config.yaml
n_experts: 32
experts_per_token: 2
moe_layers: [0, 1, 2, 3, 4, 5, 6, 7, 8, 9]
routed_scale: 1.41
n_head: 4
init: "uniform"
init_std_o: 0.0
optimizer: "muon_variant"
lr: 0.00649
schedule: "wsd"
seq_len: 1024
Below are experts of layer 3 (counted from 0) of a mixture-of-experts language model. Rows are named down (a neuron's output weights, with its number) and show model dimensions 0-255. Each number is 500 + 40 x the weight over its row's rms, rounded and kept within 0 to 999. Numbers have three digits each.
Before each expert's rows: a language model's description of what the expert responds to. This comes from a sample of Wikipedia text that the model never trained on.

# expert 23
What it handles: Non-Latin script bytes and capitalized onsets of Asian or Middle Eastern names and places, such as Kal-, Sh-, Kh-, Sal-.
down0:552504572474482568475477484548563537509457496489469548442578484501523509482529395551414532494546496500483511499543447604471559586501559493527544443460457453453509517549527503484484479460470442545564533506458474494495593518523474592461528435482498532533524465495539510523471501511481461466506503480559432465577493480502468529467476591484464485444505457516528477574526485454554597434547549418552551504508528476491549542489492508482511496527599491444518483489538517479506509548433524511421516504502461516467544494516466497570457500530528481536453470506467435529389470484583399553506520445493447528505592469479502513517446492503417485465517525530522485533467471491540478525443457485497518552485493509484506513535495460486463496472518524490565451503496544557472458543540522

# expert 11
What it handles: Month names, often with a preceding on or in before a day or year (on January 16, in July 2021), plus County, District.
down0:546593520469493424520543561531456489436471467488493476393479573495574504599498543492514471485499489529504459476440516466507488531562517471558502514437468466506548521446402530518501515535558469523499539584528526448453498440462480513482513499481503493490423451531494496523542547502529545503442532518458539382477551556496499419495518462518462520498504467525424535564521491536501486543480503510459512482508533436478533485540568494521605548511513476491478541514489499454501521561502514430530477536501515513481499563564471594499515433551481494421494445521531465553488456513504561535539528481450416486577471535504494509526510563427426469510471476610513513454580493436522528454495469488522490523505460544465484501439519517525445465465446509453546514472574480515502503485557544

# expert 29
What it handles: Short lowercase pieces inside common English words after an initial consonant, such as cab-in, rel-in-quish, un-us-ual, sket-ches.
down0:475507518375502435543561488506447492457522497474544458435457486483444535522495440579491518448500513497563482457537502455495534470444487541535462477539574479602478442566580496488533485512464469501467551464455521422495483500476488521537508424466473529503562516481439574522467535453512464489507533532483495529540488562532505574472555557511484518460441458519499528429462534437494467459502481524459517570471553474448526526587440505486510541467445502454528469489395531481436520483489540448544462482501458550543555458471485498518490537500558538466502480512543511444444518535475564384472477497497488487587518532477481527490539496527428485529485476559452489535533525524437584545541569509484499415461558509520550439510557472520469424488558480521476549487515495518496527526536499

# expert 10
What it handles: A lone capital letter opening a proper noun or acronym, often a foreign name, such as G in Gaza, V in Vayalar, K in Kfar.
down1:498480465454526472506542519573513498548426505445486474529506488544506493498443443544482522510561536537551524476481480481543482518508521472372490453477439520482508525587522436493430493556463503499588513561515479524469487517551528528516453502581508538502485504456452471485517459471524490544486465496523533530506520447541528476476484541458535498509564459496572512503452523441500509425516509493530589512516498494498465452496521527529538478446416449474506417437553436557531458460571450520450486523524466550527541487523524519564575536553527447535535532511551549569477534514460525521502487473518579531491458491503501490557420476515567494519519474483463446502494465423507574535471559534458405502537426562535573536496499491437387563508484449534491439524509449548485492534421509

# expert 13
What it handles: Words about songs, albums and films and their releases, such as album, single, vocals, Best, released, in discography and award text.
down0:442527518500525434449501540492544441564521439605512504475441489497585529461502489512432520493566510455481477475548530539557556448522559472486471486531522497586476513457463511450449467519438463466556446484439532607499618486510523485496539500491527502529478533496508502479485526492510614517547539528590512495514470552526476536548502573536495567523526436476522514509492487484450528557530508482548476488508477438515515499487522536485476478515548522511559533528484489518492502525526498430486431508526487502508523481509502474502470517483548453516504481551364471516541461463448461456488495523531493463438451496495481466577534430590460475526521528539444521526461467515435535492546531478528426457467457458585593464507554455454450433396515498451536485519498488499422514531492514

# expert 12
What it handles: Main verbs of definitional and opening sentences, such as is a, was, has been, plus = and == heading markers.
down0:486477515525510491512518529493498464425494514477513429541531504516477497470532428566562441525508440460549490419503523456520503441499465534440490530481585465426488486495546478529445537510522510447493495473457397480506529476491407509493553527510509475463438501475433367494574474526480545492494502479554450462568476545528432437515483515459529526486489532479508557500542537524495511489508492555421504453537414462493527473462528519536490523493495469482536496572557477552547418514466531552491522465550411545529456547458460476477533529434482529468412544543522452446532497517474543582473406507424519521522493521456443538491501433544490472468486507570497461513565469425472436519505532488474488483467513567529529511429517469570538510510535455463516557482566468512533553498543523

# expert 18
What it handles: Middle and final syllables of Asian and other non-English personal names, such as Shingo, Hing, Sesay, plus You and Love in titles.
down0:522544510548482489541494519546552455519541490516534488507430496535466470500522411469462467527490461448467496512601532403499483545572456513481555487553470474529585493513476456426414475536486503561539522554490533536414521525507554541494530471535548524468479469504493499521525507511502539601501470499533425479533489496498446398451508572454478473546470527572467474438549534555475518494542515455466498509508466540445435465460483486534497472463540483508487479550541483544466492495473528488509498452547458480536542509455482463428509523556569523513520480470515477460517553481560488527508487521459471526584524498469489577443457539459477437455619456390529512527434472505504508518579458465509602563546498544528530533552458546447440497553519537488477524515527483542485531549491535

# expert 24
What it handles: Periods closing sentences, often fused to word endings like s., ing., ")." and decimal points between numbers in tables.
down19:340472503529485510486498492558543450513482469571502474534467469584516522467515470485502505518478520550542511479581458572496520525464443449536478512541492471513477543515450512486521518459528459534506436537498452521499481597546577571514494401537535559542504504528415484541618469493529479454491485457472519482408507496541446491442478489527499537558526554448563505532480519509521528475452509503540480528418530541494528539483477551467457474456527537392521451547546412531433468427466542458475487535461553530496559493490571546481479431446512483495516537517592497549533526509486521522527496498466534443493478543478515428487491552497509542456519455508489482530525529521491555479501548501492512487565443425480498476531485585473569492534496490532456488564489505482559519494469557

# expert 15
What it handles: Verbs and linking words in career and sports narratives after he or was, such as had, defeated, after, to be, with.
down0:445507511510453454492443603508504526554533580542560546522499457559550459525568502466525503539464570475449470545484544471433455555534513551501512446488562572532498516537522476413514524491518501536492525504440513478516528438482509485516494526512541544524439405540462449476429529478553519520494447483464511464545534473546455492489521442497465544542425481469500546480537483544505502457521493505437476496375392556534469538527453578505628513475495484487475507533462416500488522461523481448415479536542446488547522520480499457543460484480518481481484465461405521462530540505447461516506554590478494507556503475481569455521493428519472486495464504469551487517514464509538494518497514524502448562467479579505503524415524475425494510531544504469499468462529525505575549517486460

# expert 17
What it handles: Second or third pieces of foreign personal and place names right after a capital, such as B-ar-entsia, C-ad-illac, Majj-h-ima.
down0:492591472527496499488490518529506457501507561473485474449574539481569511553472524466508508521553506531474563473499510452483523573567517443486527529462523485438468452474486464420591520495495536513497504515418528529473438569580533476487522468451469488486501475470445561493474531494448485452556510500475520532486488561503418501480502524457523490482544405496487476547515501559544569530591521522503439450490530509492518509512548487577497490528509539460532446500416478486443519533491568526450535459486470459546484448490514494521550396410558413473447527533485497515466547480507476554531509498556471529544521478490509488591459490498493454538489458535547470436479469553479441512513418419474468517466427492576551427480456505518448525493554454482496499477480443569520441579465441

# expert 0
What it handles: Word pieces inside Latin species names and author citations in taxonomy lists, plus Romance particles like de, del, des, y.
down0:457574468457508506487524474516470534432568433459578454520528474436461493499508490571528523472502504544615448512472438519500482476472517485494470428482473529576471436502571539478514415506514522481396506591449499464476514579575464528445515498516552486523437466545449405519487530492504483566444487534482536457454488511502465524487485498475481509502478500545432447527489494492481495503475540539485564463566517486510487481475497453480421575515462522440506493481516489493584399522432515392553517521484461525532497521459479534489420519508479510483518493432496445488592522501494482537458432490508524516463471475534562535423533435449478475536519571472541524546435464477503541491431474495471528462473534528468561452502482524547479465575495531451531477454538529528558513511497455

# expert 22
What it handles: Football and sports vocabulary in club histories and results tables, such as League, Cup, club, season, FC, on loan, signing.
down0:532481515495486515399504489478474536488503560491610491480542549506507519457424419472490587513471469445535483532446523535447506498496468546496464466447544449511445492526506572553432454557561548539466505554484492510525467535456519523458507510496492487472473438512483467462541492471492536492527488478509490506484535544472572591467480478489476471537488444521554510481490495609450419523552521544484486463465467535512483464485541444537438498522456525426484516548601497476505484492491527525432438533543516567569515543499481514498504440536527457511422439537564558593498476580509497590454459478452543455483445538435424482541483512491546444492517434449476480533516506474485458534504537468441508467445472515525487438461576509462498538483495522454503537463501405507494445443483546

# expert 25
What it handles: Common nouns for machines, structures, systems and processes in technical description, such as aircraft, roof, bridge, data, model, seats.
down0:580470554485546538478484462496448524498503458567548540565513525452509481542520412501554481506505500513521518518507513498551506508508456504571483424512565469441534529489519555486526454451503545466594472424436510482467487521516491527479453558468564510451465538427487568435551502480484477547440496507482540488470484552526555441463516502489496552486525468450501430440491545398524444601443472572531607500498484563483520427464536543514475541528477513503470464487515486429515521474494479544519422516515524471445514602528519418523532491492478536489517497493509490507483460458492454576527511477474533469435418468468534506440558487574542532497554473526436462514520450589501478492513516468521473461528470588447462522547482468502557418517503454508440502445522491494469505485461456

# expert 20
What it handles: Plural and abstract noun endings and nouns after the or of, such as -ations, -ions, -ities, theory, power, research.
down2:581530547459570466467506482466464537443529540541495549529458520527513579492525509457498515601441420511537495485515430484557468497470570465556448531544496525479435535495504505429511520537541538482538505508497497478487557540463468520513483468438557500448463530438429485471493537525458616406579556527443496514510498515620472493514508490451507467486532496512535524503496465521494448567475517521554490544521486476498493468497511450422563520510507523545532452409473482531507476483523566493508541498473502541476528454473513508472478445488498499549486496532542464538560509478401526445518437530425440467581493469467508528517516504533546469446442500446466473497492588472488527507459408557504454462415454463446573505507542478545520504526517575478502464553581489478541480519510497

# expert 5
What it handles: Middle syllables inside proper names, place names and foreign words, such as -ank in Nacotchtank, -ann in Pannonian, -ash in Tanegashima.
down0:425486479520477500505563577500519508430508515423535546530471442543496544442538487479513522525462497524508532540517414423479475465498492508532415496496533555417392530436560506565514520536550504541479479440492518425479515473492454484425534524490531551517523461503484467481429478534505502525517519595509539526508558453568559481502469452470476507540462468437448491580516577511461437515518516477454558531488534404532473539474577529522561538491438565534537437507490516439456470460527443536504546563562546479512599506510515469452577478454443484506487499494530463549493496524487437529534507494522513514530509495572417533445514534529492484481505509498508472496461469445499466536528603509421466449548505444449510506553498523481579511528506448498502488450472553497493518475512477

# expert 3
What it handles: Articles and article-bearing prepositions such as the, The, of the, in the, 's, often before first, new or original.
down0:597507458537534452474520478506486461464445496511443529494559440487527534486546465464493428532503523551438441559430562487552530392554505393520506470493560524523428483541560436462473467517413501492475432477496561516500427537493569527494452450421415505501508535530517514521511501496533509465517494531443487529469484501539523497573561512546466476465482535488538551472483490474516512576476423462525487455564517593459453539476500500461461532507492584505574541490534528519472457421483467505454511477434525515429497561481422532515490466528586510538570541474545505441491516479533551396486544465502463472517525452534468444486514509525528509493508450507511496529426459510440525522525482474487543500493417462508487514450535491454520481474517507473461420536544549492472521522534477

# expert 14
What it handles: Descriptive adjectives and suffixes in prose, such as -ated, -ical, -able, -ional, plus small, large, similar, various, common.
down0:477528512506478518441514475467491554523541507467523467451533484541556471549486504551503459522439536496484523477515513511534479533558452426500458473480386541537490494467466524488426493552509476492486471507417549561433522466424477470456448491540538478557396523519543556494424506501508493474522506550526492548545556503447514536522447487534521455498471527547501529488545534484491441520451539525453465467483497522437517531493519452486441488508476419479517566477444588457404555542548506466465487556569455440523439501413467495505484501487538543499471469497527520499378517531550460529554483572454529447476517519550498421513450511474410546501460468510458495555504460493377511540432486516566495474511557490477457512523416556554454489523533534478491491550539544468480520483513530

# expert 9
What it handles: Line breaks, place-name endings, coordinates and dashes in infobox and list lines, such as °E, shire, Haute-Garonne, - Location.
down0:518564429584530518536448547507474486520493465553553466533495522513499458543485446516548497493439477424511507512449475536536453529415493476511511532496499416503526483448491510454543429452502444460513548498538502463452564426457551538594501484602501435498527491465498508530469492538495445559538599505516447467457450564464481522508552517445547488459551478470442504513482409527471535544481569443520495494473457510545523497451511472497533501443575525495519495556460481557452474536558515532483434543476432493433471444522476461464535472444448528457475444483528539467453498502461426506477509486512503522549495517464510603524524573499470509515525493518547500508564584497499541439536495552486434488529503502480501502528518517441557496549539428489515492444498505570456441565419536

# expert 31
What it handles: Capitalized first syllables of place, school and personal names after of or in, such as Pl in Plumstead, Ch, Col, Be, De.
down0:554509461527440454456442530587502466496504469496520465509449514493499480487453526449510551536525476560473435535491522483479518498475538473547547524514455566583592545473498445494507451514434492538539474479488545421524422547428490499523450458498498441485517505551481459543520489500542541501545534457443552470527490483521514497486453497516477511528457516549545483625407502508518530455507471573529509444525485474458450551553503463480473527476463514553537449480480490515487451550494467560541550458539526413427551523500484459509518571501485557458497521498565554567490577457463546527467456521530425537525472413459480515493441561517551490594486532515521494469499617526518485467564539507451464499480465563453473496545460508496514514482501498524509467439461542397517506485566553

# expert 19
What it handles: Given names and surname pieces of people and places, such as John, William, Harry, Kelly, and endings like -son, -ley, -en.
down0:508576450577407532505552413541501555465560524515444536483492459412521476505508561440482495383487481467497522486480538538548527461468505523509442469539500449488470483468542548614511467475462601531511541444397534490471464461525515517452484483404476483515554498498502485545521479490509444500516507451508502456535494512504482517500494567502520507481487526498468472512563466510489488518557454512517438554488509590494546500410550497507536486497496443551519546458451475484500488557530459450496397502464553475473505587536572565464493538400482484499509508542464453500467493484526464534493556473482525483511544568520507500498539544466397518573543481548557510495436519459498510459491510493463428512505469506558474523526455496459513480464520558470489412443529503581481544511509476

# expert 28
What it handles: Nouns for family members, officials and institutions, such as son, brother, President, lieutenant, government, Army, police, jury.
down0:492534521540479419454462505393480463447479563511442507522493532389441510465458552480556457516544442534416465516579561548536499504552477549515507537544487419558501480532485479506542473518456440552411482504529544567542420470542489524604457464438537466491579506506463543498441491465496523475483492573518490490471479501458500555557503511538520461506549487463516413533502560454534459443490466463517508512530433543527554494491496558536558528539551483453550471466542518460468479551512380531553522468500499467470524506511488493563457498443544517593497503541529494567455507481543510460406497470506478434510521477521485461506549568469495484472467489469477508510541500480493545491440467513494447444520565461481531497559473532503497550422497573489506480499521533471455467506499506

# expert 16
What it handles: Short lowercase pieces inside ordinary or foreign words, such as oc in Diocletian and coconut, est in Everest, er in fencer.
down0:445555455478419534468533500489478453467490493492482563560492447600471514484521484512565503455543511521554466551511476540549462501494474511549442444523512465514523485410573514516522506438468572514522562518426477441476520518440471510505546456521505536581453552491448514473461516492507457534567535458424476523489529486508539531495457463447461498543540468480595514435444545536505507529488482497551577500517561593511492481479519503469509513442501485554472454554467508490440513535458536584483494552547488540486479563591487520500550504493493562479428472478485492473523455526516443585576452435544481506531463520561492483469493483536435535499426551492544544450507563601588439450485467510463541539529499553476551485480498460525546457501534536534497535503477486478466539451451533

# expert 21
What it handles: Commas, and, that, or and semicolons joining list items and clauses, including plural endings merged with commas such as s, and officials,.
down0:524495442484487458488496496484465468525435473562524561457550493526486514532545465495480567509511536567517565487530526505513523498482493473494470525481552538515540463452508509486541444492551415506517534496530474436533526547589599513522479509473510473410411436520500504463463491456506506431544454449453480613513521453517543429536447570523465438515441498462487492520533487493465454488386512552509492510492521472588452476480505492491510510432529480503492548508466529514541475576461488523492550452530495451534465466471539466531469588480496506509483514469548597450476523488434514488474495442511492490499482489506487493461477550574565529465495409502541495478488592522460404476510499498489509497551470534413574521530583480495484502479405482472412488536456458529559460537541433

# expert 8
What it handles: Units, percent signs, decimal points and symbols in census, election and table data, such as km^{, %, ′, votes, females.
down0:441482415555501547452442460502587530508522430595518515531439528555471491478498512488502473464536559572522515505573489522525480506443577565453509550470565548524489572525541505543471472519474469476613445558516454552543544503572500458505552520505436452513530445499511534524486522538482553502535502482507456497457468549499504506552502510496466460499434502483463505522433548452492512498503535524449487525450552498541454536530444419476504452529508500468522445421499478544414552494519510499420516521527572583517592498459486516481565484459544485460474466531454474550554509496529488492459558531565478537537478446460507476572551538508518526532452465530568455502456496541512583494483497468535457426508571557499510505522546473513427543540502421486472453486549510451511512538489527

# expert 6
What it handles: Opening pieces of split verbs and nouns in narrative prose, often after to, was or 's, such as rel, transl, recogn, dis.
down0:469503483529454539516572502501461511498549486534461507563515473564479603570447490498503450459506492492430474529498459545579504486525467472486500469487543557526529571582504445471433467503446481544510489428450530483585481487470445524555403530442503443498473471493455394523513547546480472521504453458460499555550536469469521495528536533472480491480552528517461555483546469527486504504482535414528539470577505448463433501476530487499470479463392451480529485463526443549505535479492505469464439517573504520432473489531548573491530459437500420520532480428475441493563528489527440514547497429559489457503525597474504535521553528542486580479488525512479449501523461476480561482566518425526427477522516502497466517506558533487499475512508472521533518529455568540502581455466526